Weights of a small mixture-of-experts language model, trained from scratch on English Wikipedia: 8 layers, a shared expert of 64 neurons.
Below are experts of layer 2 (counted from 0) of a mixture-of-experts language model. Rows are named router (the router's row for the expert), gate (a neuron's input weights, with its number), up (a neuron's input weights, with its number) and show model dimensions 0-255. Each number is 500 + 25 x the weight over its row's rms, rounded and kept within 0 to 999. Numbers have three digits each.
Before each expert's rows: a language model's description of what the expert responds to. This comes from a sample of Wikipedia text that the model never trained on.

# expert 12
Description: Line breaks and headings
router:486483504510521512490522529490492508454489501510495515482525502479495527479553481446493506491526480522509451463532523525499512518524503463492495546521515535481471538533468497482499503479508512515501530475495476468497494495491471487537469494506487403486505484522480484470466518474519554501489508492513478489542536484518538501460501540543513497528509480512501516496514459498522470431523501506520454502511508515465464482483522468500473521487505465484491483485462504496494510475535493514477524491467562480487511462509480454460496524509493487490533477518475523475474473461497463461511490536532499569511540522482530489521523495475511568486514517512488522480467545485504489480521492530531468514456531455498458514489475495507465539500495537493509486497484466491504507470485529
gate0:556494462511505517496507487508557544546493492509531481532524569527469501510564490508493490507518526510506477489495481505485465462475498502479502533500498505503487504518470562537500522507530505508464483469502471482500507496476501504486464445489512528526543454451513500502496501478497535515489496518505526511488489489491505502499474502479491496491504486520532516511511503534519453451520526519533478523474493504481489587484510508478512468540515496480505479528492500461463507504484536503496512506529486501438501496555503506499491488512468545474520501509494539489498508443488522510480499494539521517504517541505485537439536520504500555538471508466493486549504490472502550503470495481478468450459485464540510508465523547523490518525511495510472486459531485505469506537504504
up0:491494473481514484532542493483565493527477524558491552456468549463465516511515498500494482484537519516483488487500498536544495473476490502531477532445507516488483487477534504464536481515515503501473496515504484535507462476510522482530494459522455511515502522538525417506493497486509484518509484562512500510500508529505505505486502476505508540487474521503513505467528432532483485501505506486480471524499500538492465516512477513496449473512473530502538481475462509447476505472495517520512545491500505497489507520514490492535524498516497510486507477483526511520564519503526498492471507495505490455470496514485494478505556499466466511509513506481487505504557527490505508493497490480526528437501534492542559492493471489466501481541494543542496521499465508441532496494484463

# expert 13
Description: Table pipes, list dashes
router:463505519498485521501502547484538469484492490496475503515505488511478474531468453511471516498517503468495448453539506521475469505511504487464509486459506518509530513529511469482472505553532485485483494479509492511516507513472460466535484523492534474544526518547522458495522529501531513522508499535509518473571528504540461520530514489509518489513489470514486484470475502492475492548499500500493511493539535513509507528484506507479493522517489517485469494555512477510527450496517490515489463489456495445497520511517515500502467537458470521474467527459495521523518482462519484463499518536538540513480556491484499485504477467545558536480503476503509513511496486506456463526463536503516463508519500532477510516507511458473466457484503495509413486519485506511482510475524513
gate1:475511506506540480556499470511499470511564527476492472427500507526480485503511524548534560525522473507469499559518500509542454510523489505462513521508512454518533492546512495485511536545501457503465466490495490480500460546507507515478447506496499519533475473527502502457484541524523506490509497452483561497538501521531505491519479524499538526489495498525509468489516482474522508469492482493495477490468508466518545480525479516456511503515528485542474467451486489484505502459481527489503501522530535536504524520531481489531510509518553500511518489466516508507500515491502502519489472455483478486497495508467516486535483511504527542492475497479546479492554502518514531489498511538498510459478497535495485486474479496498493525509497512533467493478527479548458519517514544
up1:482492499510499506538459468481489507509488515498507513484486503507524489505509517498491502511482505479497500501500467489500514511486508528490473489495500546476513460545475518494473506468501511474515532510451477466532504527516492514520505517490504520491485470519481520489536491447502490489519491533508476484477533458524496527475512528519474496488454463477510493489508473527511516461515508462453529487532524480438490522501503498505470483472465466475540450499495483470552487495474517506479518532480485529515490482464502512523557473501510474464482505511484507518562546488478499424528516498544487491521522506519505537506544496480510484495499485479464518537453466543507501527462540469539511530573459535539508473526557548521525497488486519519496444494506513503545487535479550

# expert 18
Description: Infobox colons and auxiliaries
router:510500521505482475542476521513519504514520509508497508515540540508495497495497504542506518495476486478485486494496515509529478502506526505495489468528503566531465521467488518503530542518503494518489502499516495479493519548481511495490506467513500538482513504508501480518481500572497510487485518529530445509494492501517538503522479479489519502504510475534532524481479510472533482525475500484555490535509531521535493466524465459530516492491519520477477498497455517514528504480517539459473529512481440435481493538499488501445503518452557496473521495465464459505514496526507491498485507541510545516458531442498476515546499497527523545539503503506495477511522538498564483521445456436494487470547481488479549477502517478468491499517500504532471498506498513535466478491506528
gate0:475483481473527493508529465494493483541486552450521529483480503456452486461511522489478512562486526513477471493486507471497514493483486540504498516458511500500519444510511519419486510497503514519520504489534506503527451508501528501485527516484514518490512520536490506515434501483544464513504492536481455534545505544464491486512548472482472482519472501533457499532480479495469511486498473489509548479508512517492503531513486476516475463534490483453469498510486449524525532470489482536474496523467496498498521524478508465538489505500537505501499493482539472488518522469491525486498516506489514456512513510467472500517493515511513454454525491492521470502529537511512449493565490451507495495508506499512473450531486476492496448533489492510522470500463497513508443497522508
up0:506512482516500540540479517554543518474490487491515482508511494511517453486509546461526532482508526515482483538489502468527450511474497474500518475544491508467507519489461518531504474520492517497495528507544496495526495521455468481489514451445459498483480457490518499501498511474483508495472541476494489549575542461496505489490502514505502512519489498468495532507470543469542511537516494471495525504491498490509524502489524519501495482525510485502493515524501516492484483498479568521496464498522479462524467512542523559493524488463464487522468493505482500516493523473532475500513490476500444530457515492523499546489514509522506532480524471520493524489493514529459485546485491484490451507451496527487555520428485513484533545503460521499514522517478509523494522487485449

# expert 39
Description: Numerals in counts and dates
router:523496492498540472492473506485476534488499476500490506509512533500508527491464485455534502511501516563543533490480540486466503538489530518483497483483515536513448438446505481460479531552513507473481461493535523476502496550514531477506504510502530476458494461522522532517508496508506500504459526499488518525510488529516505509483485472502531462501528467464527476520496533469493506473533502510490471509533521486510535481468536516514477509546519489492526514483502523517500490497510527465453456517520504501499527515477518501472500496480454498530515512497511450505467484495476509486508528487559505512482492489507507552500502483447477450492537507468463546530472488533476509474509491566487521511549480535519544504515510547517525518483519478541479510486537517514501514527476554
gate1:514542531489520491530503485464532480537504482504491522492533544518529480552491500455477522503488494486479509477514507512517463498475473516497484497475464515446504468519492517469504476487534437520517535499513495521515495492501501517503494508509499519526463482460480457461501516486458460511493499515475528527513523505544477533476520518499507516490491470513531456505487521530509471484507523498522456463502470470508513498491488550491484479525481520490501489481517535502479484513427470498507544498450521527496515512515461488486424447477494525505514508507478514493538529494487535498479480528505487523511452471561469493528481501544489497529467473490532544507492523451506501493489517533496500497471550531477515528532489486497430497547454483538508516466487501471524530501475516
up1:465565464473463469501492532498511523472483523540544481487487535543454502535494501494507509520514528476496508501513496496489477547475499459499511462478479490492486511539483485470533486481538477505515532509478514489517537491470502563503493462523494479496484521481498521525468449488494503530496503486465483473479551441493475532505494480534479506516557509493544474511456490498484515477520523500516528506453471538464471518535496510462509534504516475476495482537507528555511510510501498511520466496491492438498479509530505549545522516521472468452486500516522491534531481538466471513532479507492444483507497473522479481490526506524504504470495486519537502481480488443444492526487468471491521506520500479477457484454483495510494503490521527506489492537522508483504501530487458